{
  "moe_layers": [0, 2, 4, 6, 8, 10, 12, 14, 16],
  "router_score": "softmax",
  "balance_bias": true,
  "norm_eps": 1e-05,
  "attn_scale": 0.125,
  "init_std_qkv": 0.024,
  "init_std_o": 0.0259,
  "init_std_up": 0.024,
  "optimizer": "muon_variant",
  "weight_decay": 0.0,
  "decay_shape": "pow",
  "train_tokens": 284300000,
  "max_steps": 4339
}
Below are experts of layer 4 (counted from 0) of a mixture-of-experts language model. Rows are named router (the router's row for the expert), gate (a neuron's input weights, with its number), up (a neuron's input weights, with its number) and show model dimensions 0-223. Each number is 128 + 24 x the weight over its row's rms, rounded and kept within 0 to 255. Numbers have three digits each.
Before each expert's rows: "comes after" lists some tokens at least twice as common just before its tokens as in all text. This comes from a sample of Wikipedia text that the model never trained on. Tokens count by the router's weight.

# expert 5
comes after: " |", " ", ")", " 0", ";", " 1"
router:129139106158102110151117102126112137138155142080134117093155158135134129139128105115121126129102156140145135122108111147122158133139083126116136146153096109109118174152063098139128117176088146098135081210151119137128145139129139077171100128129109149109114111133115132171132129104120132116139128135125144156157135161116146105101124114135147159159183156110154121152118143148157132104126078168090161117149148125102147125155149150130085108110112123120101131169153088133088137139148149124109114151109134101110105120181140081076114132112085107136136115128127131138147172113161133185104096124168106132148157101115144166168146119122108131142107118145128167146093113117105108075106
gate0:147134129110123117141112166110086168120127097123116129106140152165139128124158125130140120107142146162090161135155183112140094121135110171165177135125162122104097130143129089077122145133135135087143137139084107111074143086096098119108091139144085108143145141101086131102161157137122179142148115139153112176122124137114172109137152113080133188091148129126141159125105160155128114150099099117132139130144127114113117136119126098123102154138129181128108117130113100157155156134134171112156153127103095168140112135146141148077110113164106148131164121086107145153115115077150082147138129141144123130129073100109097104137105145119151145092113133128133143123098096101125159124149
up0:139113141120119107148149096119151144121140141138144104133163072078122124122178132103122127171117120153113113130151141190134152150147164090123116116120124126129177130094109125104090126107110141086151125112148124158114118132101113131101123172113088125122111148111136104082139140146145075113107103104154149138090119125099149153132135108116081164109116130178140126122094108103111136132136129156140143144078112119169116135150149173143153134119121097133122091116117095072122069125154143156151171160154160130164105164147121180109122150109130117118108150091182130120155134132127075106150135129131134141144157144102132117129141146150175123151109113190155122118133134167081125123096
gate1:166124136134119169121111135136104132140136128136122151115138149153134136146102100139104136105143115120127102124126135111141097130102099122165114130140146140120128112104146128154094131121134122121163140151110142128073147171131107110120088203093102140111132116127147142141127162096150069104161142138126097149161110160074102110122129137125166139149070112117129140112111141127133093133100092103105136140100167109141164131174108138145088130148148127092088174155107136138137143142097153133131141120098134147143085120164108082093120162108105090150135114145143064132064121143155150144107139103123162180137133122157141165132072140102130102168165107147126116085138113110141170160151
up1:118117116153123141127146151135123131115160159104169114106118121117135114144148133134138119136135145142128116144121163122142107156129180124112128139109154116147177113170104138134122156125104133100153130083125150186118109098054114160122105124134107134161168143130147148106160119148088119132175130146135152125111176165134136104123179141091077134078121125113162118124111109116082136090110154083110089126135089138163075128133135145140147111129099080154166134094118133137109104083094123169118110118153095160110121127099117136158080161162141118072121091105117111114159120108148123108122119136108112127106132159150173091120148155111111087138125136169165143121140157122117168146123
gate2:100138150146163140150125135108090133107130079137171195116096105137145135101127121109121138171092127111086102148129076122129122163145127111123177124124109152154162112149141153146124102138137105102131068165169151157135144110141090128129091127128134131115119139125106170130107159105097153154137141112137100139100163119119141156123096135151122112146113141108107086116132182168116110118102142162100145134162124126089182136117094123108127118123165126091155112144090170139157107111142162194097156080136100128134137126112088099142118107126128086124123100118076195124111142150148120133157114143125115117101122132170102154150150117126097151119105110139150138086119117127112134132139
up2:144108090128092113113153082117154125079124160118119124111129166101129122144105139090104145112097139111143111175146142128132115124086126139135126118167154097140114134147124119136107094125107119152106141166113095176114155156114067139123109137149128100132127116115128135099149148135106142115088135142141127162110171170139139106128091142118106128162185095144099121139111082108113140094114169158100113171120125127174136129120103124123146105078076103133108110135147136146154145135131115120145110142107110149072100146202162123153122155146159151168146168144132179115142116139146149128123110101130176104114120086143149119129126107139177144088121131101137092186148142147126144146148
gate3:153124160162102168114113124102095112135110163131127097112112129156106133173112137157117076179162130157119139176106082123134123148156101133133121126123125113120083125155117147144130130096145168100140109134121090122102113143089158068146119176123069169128151093116166100158080111114143111106146125184128157162131096110105125135133187152117145117110130076113125125138113134129177129108124109130136137101103113121127142142138158137127146139180118116119119155142138091122112136113186144135108139128145144099104119128151114120106083155139121128169137148088136126147177111106156082137110165170132123122088112141123127145129141131148148106129080122140133125128081112156150104097160
up3:160140125152112137096105128143104118107140118127086117129115054129106128084140127139138164120139093116113170162114116127132135117155198165111135125114127147154116156148128171137134148086151099135117168135071145157097160141164186146138112106114166142137128140131133096142142144103105152131112145121123102123077166143116158106134134144128144109169130125116132130105158114145152073121107109136129106158138062127152130119127082139152138105077147159104154102095148096127148119096126115123127128150131098136127089172105137110166164147113131124127102136129142160091094126127124129123120102097161133134086131159133120098139081126101122081106143131174092153087124115118179113142111
gate4:138131153121116106126123165178091128079133115119150120082121133158130102123128136098092199116086188101119130098160172127132129102133106092141126174144104087120143130151172125116100124164127145126128107154168126093107136138121119107158133110121170149106137161131132114110136158113126113160128144153114152137164138165134127079117127112126168152086141160137099078121134109094142128156120101126127165117139125100123149122133124122126121111100105116122098078133170132128113143139120110142119137074136139170159112095113155158142136174140122154144154149097165123101154115103191112106160111070124152086118141133144116132120123090132138126151143104100112133092104108164124128166088
up4:141101103149140118136137143161105199138131123125160141171112121143106135121100153139079169113166148148086128115152137137125125133157111159108095120170146167141133130112133139116121159136103084138116143103153139130135108106146155102077142108161139104114138145093108135125118116125178098171121129112125165123127117114100108162111165181117109141133105167070113121134075162100122134082158135116131131135098139112097105105102119111090106134134179137086161095176134119143093096155118122063134090130108118109149148133125124092110110168107124156125157114135106114130134128071154127104169148110154128157141107128144131103150145139147159100077129138170154121149143132134124129146136
gate5:094096111137134089135139185124105113103169141124128142113164160122139120158165110126201114139108123117113120123140174130103136112116137126169123120095128133120103125095173115127093152173073106093126131114097127110122123085087103168086139115151103140077148133141086094147166110143104154112124100120150155121140097136095148147145112171109150118141132152171126136115111119094136123128115090162123097099150138083167128145162154154103109159086087114147135129118117159133099136126106128158110187149141138135138104135099113132119129137115145149134130179093152108132170138148167136161115111156117155175165109117125159168109127106114128125079103119108154150137128115107128135133142
up5:128075127096115141169140118082138133148110134128147142150143112115167101133123146105069130169137143153110142168160133146137150192152093154121105115133139122134132128089142123140157135116131149094146137131131104169172113122105126064085140092115136151131106148144097123107123114133113139129125175118128145133110126098161148164151103119107118123148156123109157091177130134116110120141112144129140143181122114156106071128136128106114100120082105132145132135150134103105124105135140110083139116096099179118120148116117093108102121091129097113151118133167174130121161105080170172088091168128126103122143127164121139129140112154106117159122117129188112193146158123123104145121104
gate6:105147102127122107085111104093110156104121168123163151112087138146118115093151108106181163095129144114135126159112147134155112120118132150148114161148178107176166130112146155136109129125104104156126121147099108103152135148165137097147122096081160132116161174094109127105111148163134120138148155118103188115124145147103109068118106095138127113126156169137124166159127136131180093115120105120132113128124147118121169091149140147102112141110134098128102108164144127124113132118136134137111163123129146161153129196097114135140167142130077104103120119147139112107161156086151097121121097114131160117081097112138107124138174152120117108114129113128205133137132127116145103117165
up6:179125119088110110093125118159114133171115130152154120139104103106138127161090149109094119150118112078105090141134124130163087144130116107128127138127087130178133129117145157136116178201146125131137126121162124148130099134132120079133079144144121134102139145142158164093130124132113138124115150116116123122142163124124155121123143153109120160168133117098131135111119161155127151165138121118109154112112122118158133122111144127144162138096145132137083134093135125153133184131131110136108119137130081094185080152111103115113114130120138128151139153160155168139155129131108117115117162148174123165146156115097076129109127081186129111157044159134087140144122148169108113094110
gate7:149102131098155124103093072105140114144194115099146122158144160106086146129151133114183143150129081171116155101124182131143139156153165145129112105142136123134130157102103129130119163121119120124168151160148171101116150116128132137166112122141131123087132089147083115108083139099139095117116088074079146105150165116121106117156137161119140152128140144153135126190136095103099144123114101131146138107094081134109170119092108113160142110130125108126104125131135120101102136190153155108141180122115131129127120144150122136086148127130143155135093068132146112120130123118114128154113164118161089126159137157117129151129177117116119125114162136120120139115161122145106131087123
up7:119133127111139129145124127102107095159141074119128138159122166146137145110150088122089107127148141174132141113119102155101079119171180145124125102135168123121097130147151106141114104128116140168116140140120121167091095117143117075106155127138148132109136082113131146149141127093099135124096091143124115133138125154201151116105109160155066118139155089142134148153096153120155120133166114138089133119095094108097142140124129113118149105130152129132122114138174097140090108143109120099104132113136147132119102134142096148174109143146152157150174094081130147127125127108124130187147163121149120108220172117161107154135083129106127136142121138152124154111127125147154107116142
gate8:107117120131126134114102176131152137106121157127113105150081147149169142139160151128082141184120132124121113145097134124115175131133149119127100157171101106126133141094135101097112113119183152148135133146130088139121157129102134157118133153132125108143137085106110121136117061116116117109127116111112151093131098100094158139104136133140118139136150153102138123125114174149149122086121151144101121158099106127141150157133124114116120129117097125141104176112112146072141135144116082119163075114159181141142103112148126123102093120104134118141142187143153094081123175113157137156144165128127116145165127135119105152181135188080164141158134095173113113085104125103146131136112
up8:136182113146179142133145080087126106151129155132107096131151095086110115114131140124159072117112144138100094198112129103079140178102170092100113113171102120132145180127120131169149119151141166108162151118124151130124099139119103132132156100108117133097122155097127117149128146116151147102152148106122101110102098149172146141141109120117112122106111143121075165117139114143167141069156149124160114153112147115129133108186098099160124105100142149138143140143132097164155155140121120133114147152124118102121080142116138110133147165153140151126137102135138144159101131094102093155112115135105132135111142135134167153144116152112050139119118110139109110125138179118134112143123
gate9:076138152170145131133144118106096129161120163108131162165104131139123120130110135124155116138136109091117112155139159113128079127130120130093167067160097156164152113139106093102154168128142159122105137145138120126183113151158103146116118104200113103113142127099129156127094164136140141130161141128113103100149171163164137128163135127140154133101113172121123146087111156132130117133091091109089124106092109153090119141152118123111105096134146139142120152157159115088092181114086130151142150118142118142116091159103110154120112143131109092109161102148147132115126141120127093166129145152095084151155145157116122134080109125097087091093125120176148135130112136129114157130105
up9:133181130130132118116108120158137183109060108111150131157134082169153142133141123108163129120101104112120126118138119155103097096103153121107128080147122116184130126110106110122145156154116107111135135119107152136124149104133115133152151145142129136133165152165115119149130112119155146123113098100116137123124176179161141116125087103100108068080133113104142173101159126166135048111137177154143146108124149114152115150171157146163135111115154140107175161141108112103122158113091154085111116117146137127151157097104138154137134163141116104125110079099134117106158132129129113148129121099141134130147120101148141145138172142076121149105122183167128122129135105126093113134105
gate10:114095135154131132138166091107115096115127143116137112125142113138114094091157161162110125131120166129136092148127117194123107164127114111123156149136117117080123128143091121139135181174142119110134129166169088154127142130062107128102136124153103134141148105142132123120113156157098104117089088156140131173096127139117103147082165115125112142134154150136127130118098140134151144128125112115124149137123107062107162131111167142105140138145092134123118132153144115137092170146175094134125150151085098138122186144171148104102089124162121143109092136095165118168079114110152098128110137160150128127146135117101128116115123165105096135149120184155103155137137135078134126090126
up10:101090100137147137170113119078119170100134147117118085099161140139106120130094108064097147114108144146117129127135132178151117115135120103129078121133135104130080131133158146120139152134136137133101129151168131120143093138117154109135090166137103129165131169105140104144121121143128088089166141149122135126136101076165127139123142168099138114106145160127127118106083153087129111161134078160152154152145108142148136162091086130097163090122107144138127092167157133128121137130133104123135165129085123125146159198071170136134109132126114133131142165124130151118111102173127115135116123151149157146128094141148147134134107130106091109118121071126152132160163087134103162128124
gate11:126133097109122148119097188115167131164141164086092102124158152150181126129095102105096123115100131165121143104133138157147140133138094135123113132143105172128118140140148089167084097132079125144137176156170099157136143142101134101144127150099106109098135111112079146141119127110114136089091105136138128075127125123100091174116146137117103173156160145101136134147078136113112136116142071102118152121116104132115151158142178147129135109163154116150128123129104124120108138127133139142127153122127117127102108120151119102096108090172160128165153132140145156074159114134086121121135137130171110143153137133149181105115148119122121125121140112155108150086119104167173086103148
up11:141131158131169143095144115141122153113103095170137139113091151098147118119132092137147142075140118113140113098093132143154130134151104111117105112143085132133161126147142113123160124123167115155124134097133117141139104117156118139127130167093112101104118122150130173141127123154149128140131119102139174090096130141135136152113095142107167140093135147138097155106125120123099166135149148163119148142144154140150136131065135153109095107124151115121152142075160153102120180170199085109083107126130125106166125130132096180173168126135147138096110152130111092100121120176148143116183082158170109107129108089117131103128148071123148132098107124140098159116130123102106146112135
gate12:115153152123107171130109141158109097144131118180167125135102148088139138108156165083114151083159147136101100136118128119112174110118138137146158117117113146090138160131157123158169131126124127124131140150101089103141116157155182110155117113141120160148153120147073094139125168105137164130124072131101081172156182097096133133124113081123155119128123117086156164108115132096126146082153138087179128116147150103117122127124152133143089118158154163152108147097131116153108123102149124158110144106131138130122174121098146143137118173087174115134119125126129151170146126138114084120118089120118117110148115129143150112125177109130119155100105117131088121100127103140115158131093
up12:140164159123133149115071169171118151096151156159106116143125141090103175086101170163143146090121129180114153131081102160102122162088134107129137126166143096121129103131131143121174145129121174101120105128144123158083097128146161135112148144129135116084160159131103151161121138130154121116134151096131116111062118137132147107105144149158102146157091151137085083144107147107116149122154141139124171136120121140140125089141139135145126104123117083144109138137092133099116120154076167098144110127112095106136137126139151106107128111122147110136139172132124098125126105150103131080109139128110124106186122135139091115143112143132137143138142091082138177131179116107093111143133
gate13:137131135120123132125130079113130132110103128096147143095095142107136159110151128167143131136110177118126120134144129166118133101133153110156154111139149117144163119158147142158088072134114137126112149131125128157163130129128110131106143167111126127114100144122115122120123112127124143108161142074106127160171118159115106126149068106138145119115164118131134154107086165131147114136119087119114130112112142141131135141138131166140173141108075137164092110123153182115154114115120122079099128156145113171174097162093130106168129146104072098102109093132110094105133136129123093101099096141163147150147138199146153137121145174123191130136145101101097114115101094068147138155147
up13:154124137114103142123099106124167159072122153134110156125125100111148144098138136127166105110149130123124152113117154130103139149153143115120116140146150064100146096158133123090142157109149107126167154141151059131097135119090100147137104134117105101130115158120098178133142136124133117144115126114141152102192077154114166106115134158111135118141150133128107171117181135101101149084157137076100131153126121097107116136143093179085123132160092103151112150127134137112079149163076157130098111154094146131143121109109140099131166135118082150107145127142087127118145144144141152146080147145108163192131137142138092144131137143110135100160119131118094108125153140122141143129104
gate14:118141139092161155132117168117131140136117123098090128089151096116135116120149126121152122150142182158119117134128086123129109135122141165132158166120180148106110144104117127127092082117108131143138134147119115172116124151153159164119173160115155118110144166100087112111120122141128192121137146140137128115172141148087119120141095121108105136173147133085116156110089174169131167135124127129120079127138116156090156130126097096115118140130125123138111187068122136119098134149132120132096105118139149122135157094154146131155152137124128121104095128125086112159158130091105086166140129130084125115088107139107124127090129140140145129141139104089180139177141136134097095086185
up14:112088143184093139091113149087134155121135129140139132112139109084133123130106109140117152083157124157187111136104159087100156099117137144106154108118120097078089092124150140128144104157100089094155132117115150104137117096104107135093117134103138154090128134096138153172132162153111115180170150129105117131120107118134113137142118193115153133133120121153146125125145137126175181138104131124122160121130163118129120138104123157124163193088130126126109132090109092151076099086122119134127120161114119166120142148142122164127140137144124104152189127125091120141126101130113144084183173107121123131127111131156151143082137130117141099153150125108143149149161135104155122119126
gate15:144129127127155142147162125130139111105159115142167093160168105153119113122133097112108118103139168134122152122116138121098121144166028111105080134149124115082140139128112100121136115118083100120126103113160126135170102150135115147129157137127101120128150127151184154141112150178120105128095129125141136136128108139119100117156158109149149162092115114173082119154115165082112115149131122128118154133115132125125102155140153143112131101181134089143124154162166118087093101126136149134117118117128150106107127127138117134125140156109064150110113097167143119101092148154120103139169124120130147125129132146154142124213187095094112155131155115109126141110094082137145121107128
up15:104082095145149139077138146147139143152133163087147131134089112094143113070167114137111095119122132140103124157116140122166190164072094136157123152124094128126128179154127132155105129143132109153148115112107116140116106107118080090132127102164124131133114104107157158119099158118108127142132167112107129128112133120163098132090142190127122101130121148159135145119119112137131127137112091147149062129165169163103119123196122147146123121145168130127155122156123138091124104106121129152158118176108129123119118118129091138104097119179136120133109086154112142118104115116157131080153135151098146166132137112125129097147104141122124137172103108156140167134105132120071117163113
gate16:143147157120089102151111114157126138147107135108141126104131141120115171131169105118168157177113133130134148132119122147103106077138103155127148110128142128118150116098136108111155078147107129120162110092130117166100138130163100143145146095095159192078091094120140094126178146139144105144146188064138110162175147166090136084109108094130163169143135155125122165137107140137132137123140097167111129121158123131143137154155079150120120094147100145092099136163112142089136151109122128117112154141140120131162131105127137122124158102132132108137079107108132134086118143111129108138084123140152107123122146150085110184123128132088143119138141095139155127080135096106136100133130
up16:145092117139128110135128106156127119107111110122138123131122124134142102142132106127131147123125104094126127169153119162111109100119095112151134079115100141146129114130113152151084154069098161148154122128136123085107142122177111144170140134120134176153114144159116158150124152150151078085099121110137135152190092140056128087116157168153116135155137103132096112136182134172121128105125108130123130114109137155155120102142117139105079122146074134134116093131149133102148102115144176125155110123170139177146089131110089113140163129132142134091114116142094172123136130091129140173130138140127149123176190114141139116065116137114152117148121107116145126127103125176104104131135
gate17:129137096150169116142106095142133156105107144140091137127110105104172117121137129151145088121116105138129152165105153124161138135111140131100139185125104164113133113122125184143093114141113095130094160143089140116116106115121133150147126108168117128155085133145111142137120155163144171129108157124140132111146155150149139074079149125103159159152117099099128095167142159131095141136089132121142090147154071186093110116109130134126146157100134134157158127098150091171133078117075088167156084132080097152142150093161129111137115131161127100109104088142093113152123099124134151131134133134134126123174142103145112137162113143109136129094098147136153144148097109127140095137117
up17:162104114134181151093119084122150103148107127122129114117125166124138158161141144126129135145136116122126130148134085140102127100112105159120142131141116109104120156126135068123102143144137170117145168192135096085102096126142115114126152132099141096110142131082156103129108137124174108110133125136122140133106132120133140168136177120137125122146143101172114113157156139119120109157137125144071141146094103124156100089152113136131135120152144173107086146142108088156135178139106096114100129109136147080129163146135094146072128111179105160104104158115114164087128129149186117164130108088115139119138142152158098152119103104132125169144156129101072131108121126102099131172137
gate18:104152109149106131167142170120099106176132133145092087147117163114125091138154142093165166119185159092158128136142156172168139174109114140103107156126096141150099115097158122146142172111122116174162121148149139106119083105107119107108146092092155151117122131141082130087116115104111133121135117102140090099111125103128108096112139109150076116167102149115098105122066116133177110113126116134109143144120131130125160121170180127163119178122121135104120137157126104132130090146171159080128166125136123150127086114154136104086116112136135115122145129138148109142160154132098126083171125110133163109168140145137107142156136132148110143126136118131130108132133144099095124107144
up18:128124110113129121069125111089117143153131095155184175136115163156108112118121113146123156136091128169152119137092097125140138114119152117145091125145113110107100139129169161111177109130156147129104154086086155153096103082101101129157144121142112156153146152160123165106149126089149132108168110094095108107118151124081123104085138128155161136126152174172143111148125127135146149136123177122110157138120115101156113116123138127106084173132123100182113187117099083122125098145106093121125130160157155115154081142098127126139123144102117132132147121087157159128107175161124105101126132099169135096101111124148146120159124122149091123138141124112140158106104108132114148124135
gate19:133144091095103127101133075136153118122157132145146090169141090160130158140172176127149171132131118174114110109140116149099121132151079147118142157128145162146148089155086119177102171115102122098112147141146156164076130119102131133140129178120113108141130138114131090093116118087113105135083136118186160152133156131150122138134097129144095134128108140142135123178087136139147142138115097104133146134073095121180132131145107135115155107128117113138133138097127123111109193125157114115129111065096103093146118100128120111174116151163140125155124139148132125124118154136097115116142122099124087115139081139131132165163157088132110152131101131149169142148129103103124117150123
up19:139152098107155069121064141146141127125149137117129159145141108152131137121118159088103160129123147145184128121134124122111126138139085100133101085102120105107096123118123120138140144132119105130134103167097100148129103135110121162134108139144146128149162136092134139123137094134135094136143118151166109113127161169162111130130150115117103123138102135121102168111104135130098126176150128096122155138113176175158114144171124071129086146148141091124161143111148188114157150160129154132119092166122058084106126097118136124150096127156108115115095100133103126113142104086134149133100154150118178106136108139135119119095129183141093140165127130141166156146105137114131176102087
gate20:084160128111101120173140151123129117130122139163103105169126162109137136141126115117113150104130112116135153160102119131118098128152114158125113083161121130141178174080145140155158109166154132124148128116127124093155144127085126092119108176151145086129124105136168151121183136135127160074136117173127150139117139085082109124105163143153154154152078156147122104175130159117104109132114110125096147139112147142127119102102177109181123161125085134112058128117155120148138111096136094161130124121120158083108137139131138128146123131110136101139125140125136113136138121132143138077071135104134130106141128112111077103184127122140130154132113109139163147167107116098111139082141
up20:121087120116123142131122136097096123114135090127161127153174123120119090101150168157130121125142180123115137102171138139145105133129162142155130104127118144099136115091104134107126162111147125144092142163079193157123113107127143140154144166121153139126123113108079124110113091135072067121116150133159125129114123121119104111099136110110126081131141118074159129158136138172143117091139141115110136162145135089117119143138087147131168127110100113109079156125097109099096161102140131115153134099158138174087149165112107126171137135119127181139119120148159128109116186127121111125099109099172135123122103161155089130151100149127176114148156156125111144125138141138186132134105
gate21:120113132102128121125151140142113159120123108112134210124141146096129127126063122108120147143118160176112082121119188154131152128106122143148148130137099070129144174120120139147115123113147155108148114097107122163153159178128150119100105106134117147094100063172125161163086204137120150130136107106170127120124135118128139096106126131122135110082154143126136145141125151118079123114078173114115113132104093156116138101114126165137099149155139104135114118186111095128139100069123119100122112104133113115134119137134144104156123173118134090127132127123105101179162165130145109137111112132132131134176154107122124124113097126119117104099118143135160149158153109119151132108114
up21:136148153147121135133108155109130147126122137092147119130130097078136112123110160107125102160150125157173130104134138121123175119113144085133145152120079145137116160104160117151155128146173126148124107127103152100119137139147103131134084086087122152137130178127118127119124151141137139144143114187096130138130084120126155081092105165098120139122126102122107142092128133118080129112083177096130144140123139120146162146093144139156117126107120110120142131142123080135154112158135144077187092091133129145081140134100133124135137143149144159108081159061135111146115086098110117126163127175127162086098169123138149112134146067127177157147116105114148129142134145129157157123120
gate22:136136134092077119133115139121121143140153130129070072110131121152138121131126108159115127132097146098062123153115147175099181141140128099144170134154130147144167185129122125139110122121108102102147115167109091108148138122138142137193136089124078143149132121131130128155119162141114168129139123118129107124124131118098128131117144098122118115158124133161140085176137134117094168125133134125168191138180098132116172151099119088104090168094129114135115083113202134120096126158115102108121130173085133116142092129177126134103139139121142152125100135106102130101190135149128147156133116120100103138092138117111126140109146131117089115141121148157128114112125108124154135120148
up22:123109092109082114126134106163131114092149142140129174169096132140148133124156134123166144105101122121121151094133135127058082129075125101128130092098100140145106088120152105129116138140139109141099138143129136127134114142235118143113123142110143132176113145130111129162143114110135091143111118109131165118120119143110173135137111114115108143074131113125118185107139158135113107133095156104159098128105146084089146115110140164138120114085139131107169170135152143143092151120135116124130142147188104149130091101157114117134086137104140133121154123119182115136132166117150158093158118127120117107135127139148132083135113116125135138149118148113129108095177170173141096150143
gate23:130155108138116149147154145126173152105058130126155154147125138137150103174158141087096103164154128132088126137147132107138099137103129120139084096142118150160161161127104128098136141101104058140182105099129142137109111145126131105140179163129104152125124121127125162149140137147149146158136114171082099129179092107134153149108122150175165142142119164176098145139114175122104097144125122116121129100137155134114111132152107123098121121114114133115125141108060135127121105148144133136135118102110120077108127101125108145109131121090128094116128099096087129183148167094179094115134151099115140169132135132144130107147133133138115140154131137130147105119157107117136073090111
up23:160131112146112104133138118150177151167140105091114160138151169125149151099148175137163104133149132113134128080125106094114104141107128125129088128117144161098116142149139184158114103073117135154109176104171132092127109110108117079123100108155117123148126136106120157093110142147098128115161186145148109125110138123151105195154099074085126098104084102111114119128113136139117132155107133154138152133149122117129145107127088150079150138174130123133162171126089113120095164121137100153126129140157124074142133097088112114149163136083133121113161151142147137111111129145128144147109142102136131149127107156103148154151117137125132146125082120122120141150094134084144178135100
gate24:146093138162098143089142114131096101139110141101175143130174137132122150119126113150113105152082147141116125163156134130096155161124108138130101079134142152145181136108134146137180133072129144105135132158136105093112088141144172096135092106168107178131139134115151148118152179106099121119103107122132113127105151136093087145100140129133137177142093112135158137150136136139104145124093112165125111148149148125129176115116148117156113116172088104111124176151127138129095107103164158129127121108110173148096147092106075109126139169166102131135135125107115122117087125108151135088122117126146150105145140104129100150078128115105123112156130099122140167159149121153139152157071
up24:111145159145120143133134063120108124145131129165117171126134140176128073141131104118110157114129128133162149159131127095113143153106118153153085117117139146116118109129113139174125136128160114081134118114095135168132083099122143102140120126103123152089084094139134143150131127103131128096132115128101112132141123143112092157124149159172132104157122099102090108125149146090133119156097149165135125147162133159100099171154166133141119067175151110138128124151109124111084091097122167181120128127117182140133165107137138123096162169076111130137133120134112127146133099122160133124120080148159119125115123122140098182124094088105095142130143139157118186106158146144099141160110
gate25:135123179175168123169150122115132137150105129112177122107149154126146111092149148136153124077128196152108135137119122120094117125114109108151106150153154114131107116144104101162065131115121122174108125180115119109122118127137117102124122123141098142111126137095135129158140145110139122102116118144127109155096122117175211139124104150135156118117104143144120132143118167140168124110115102144166083151158138079141129114151138104093114122147168116138159159114150094146144095116107096119094134137137127105121097139118120140170134133186158113110131129146147140141149104084105125121115150119111136117139132145139136163080102091107159121129083107136069119179128090186125105132128
up25:138140111137165122119101132138098095099125169132095123137123122158140128138136125176125129140152138114134136105176144143136146075130133161140121112124087157106118153142102140127149148148147106086099102146119086146105118119121144127151153114172093157176084183143170117125109081159129118122120136134112090104111110124107085117156161145169158102131176085112099129141062133143144117119188137155117123109111124156100156107159076109107137091083114114149109107132163148136159119091142133152126096125071121138151148133142120167111169138103132132118093137128151151120099141129117120129111101145172107137129119120093131102092116159156113124123127128097126169123098122088110176146155
gate26:122105119142133144142129144109127117137167103123104141067130113075111124151183131118157173086134108132144155130095098145135091180131159092120142144112149128133182151110118115138165157124138158153165123181116147164119116108079149156144120095113133143107101148111134116111151146093139086140124108142118155129143160108102104112135123127115131106129151161152112104099087115116094131133105120115101129128148094106104139127137169136126151133093141125136113145169144135135119121210096106166134132107115146133151106136118133136103131115134106133221155127117125117103159100111107131110162102097127093100170174144110148159126107101081159127161126132124110093121113138147126082122098
up26:123116155129120184116137133094159141167134112118107126142125155099100096117120131136077130102110130132197162168108114134149131128119131121122088129158118116165121168102170149119162138134168140086152093152148134134131131116086114143127095051113117095130130107110172105137153127133195104156132115133146089145129116081099159176112148105152111145164123133130120127124112114150156136146140093169125158089142099103097129135150124124147092120143138074138137150122114144159145143147146118121105130168098111128089124122131092128138168149144165161116115154124123137132130129088124106094109115113151152067162096124105161126159124133094136128119145123140124083087129078112111114116111
gate27:103128154132096149099140129114142088121151117115114139087137163136113081096165126141129131130161131116170145107091133117167107115069085131144118144128094103154124156113175101149111141126154123118126097106142152120150086167103150124124109126091154143125145139119157133138114147118146107086118070110117173161135089148121098132136167159143150114140136117123125109152115108090121189154121132098125096150121153124121118105145116125141104126143141125121141123157083094105151158090160139103101149146152103078151127119158134099123095099129149123086167118100126157146167163122137085131151097151125137137140158118112128105152147137144182150135121163157160177158070155109102124122095
up27:093115131111142114119136102115134142117117108097150134143113118135085160116160093161123151135142128107149108140143138139139158112135130128087107120122115119166111160107146125132142162111154108157124142139128131107132116133079136133097100114125168097119145118104120081154174088165137105158135124138095118119091149148119140152166141172118143166152112133123162114112088139183099115116123085089137167136120146085131079141140121090165131092093063125143084166099128176132151182172174133163106146116112111141088145146144105133085142148129116165107122122142149138109115078091130105132108109141187167125135133160094123112132138138139131117171102111103116160152135092129123133102112
gate28:103153104103113157156118106137151068173090137160124136137166084135111125172106103084130133113132148137122128151135120071135142135081142186102149124137121074124125122136144096131124134139095120137096119113096101129127184163106121145139106154157070133109118133117092130156074119163068150139131166108151133136113119129148082150140099097150140150153113150117071109142163158140147140118114145124122168120155138115131111160169165096131130107129134136150093146125157101115145141092145125158129154122112119156142135133146132145166141140138081113137145123132142109140108130130148173144121117120138129147133134135114075110125145121142094126156069141162147156184094120137103100097111
up28:102129135138090128112127152102151124134115178138136110105108148135121112075166137128122145116097134113117107101118167141152087124134104129100112148126125090075178124096118141090142134130083101135091159139128147160147131128154125135140166152110131127129141129151118117160119162165143130142103124109171087159127128119150146121149133149152127123147141116115128144118133141135162125130163139159165146133104163121115113114134166157080125154093076151106072140109142168131179119112158116084136144114114148127150081140126105169170125157123105098134144074159149111148141123081118099108084086134172134125135091120130135123140099128121192144152089087132121090119083126124092175128112
gate29:114105134152087112166149153092151158098119101126119174121120120127076145103143092109191121137154109146162152081119141122130123193124145138146130115126107145112143090111130142092146134125137052138136140101139146167130126144154140073140130124147143150116128123112091149121130109090137082101113126105086127072157129144135125083131145160138149140146130125139117111093145226109123110118145103124133150115127175160115159115143142151108124113126096138151088141123166152174144102127137138131123118113109162124128143125142116132129131125139125122152075108140176150098100154133081113167149140100151099136131122197096113128119115131140097148137118115128126134137136100112141136135087
up29:110118149137114101177112153131144111133105103120150170149182134082125091098107096165104147084144155159136138118135159114093126163105121147137141086125119100166118157121147110156150114089181098119138105114157137126153127133061116102125131148098140144162121100134139112069121096089123134161135163131146156181153123129139107117145135151092157141145103150140081129143107151087100134144144128117143112156135100134113158148141151138167178152116111096144082134171138151140136152119148115139104112151134109124151137126118147223123117119140127104132153140113109098129106110091124149092078124140131114121129141106133106130139113165109119095139098099121090143129139105129168130107157
gate30:090126132108124131177114157148121146112110111112141133096135084092133137127112138114173141151114150132157141115090134143151108141160087115153108131142092167139121160154095127105103132131154084144141127122125160165131091128105095103147108130098094112180084124139144137116134152118101137115094156104099106117161069174105153091112138131095121107140129142140116104158102132111168146126105149130156142118151122133133123155128149108112153155156113127131128145158095109136115135106166105130169089171137104115119111139087124099137086121122114116198126137139213144147137114126097125120164104109152155148112116130102160145141107134132121132162092102068135184142118133156125185135134
up30:111113145168125128135104098125081118115102119145099130095114140126137090134150124108086122146169168102091174138128118130136111120123134169173108132115109122119167178100106123144145113116116195155146145093142158174144119114133126134131149148131131124074148130168094145081122171134134114135133134174138132131127141143127166141104082164097108097121138108150094173117140097111091114131158145131128154133132097135090111116083099132079107128102138169102159078084114159121113154098114126123160142130121124149137088112139167132117119126119107121133162117148173122122128153171154136153131147106137155151113088113117099112146153145120120123154160181161139095124122074091138115143121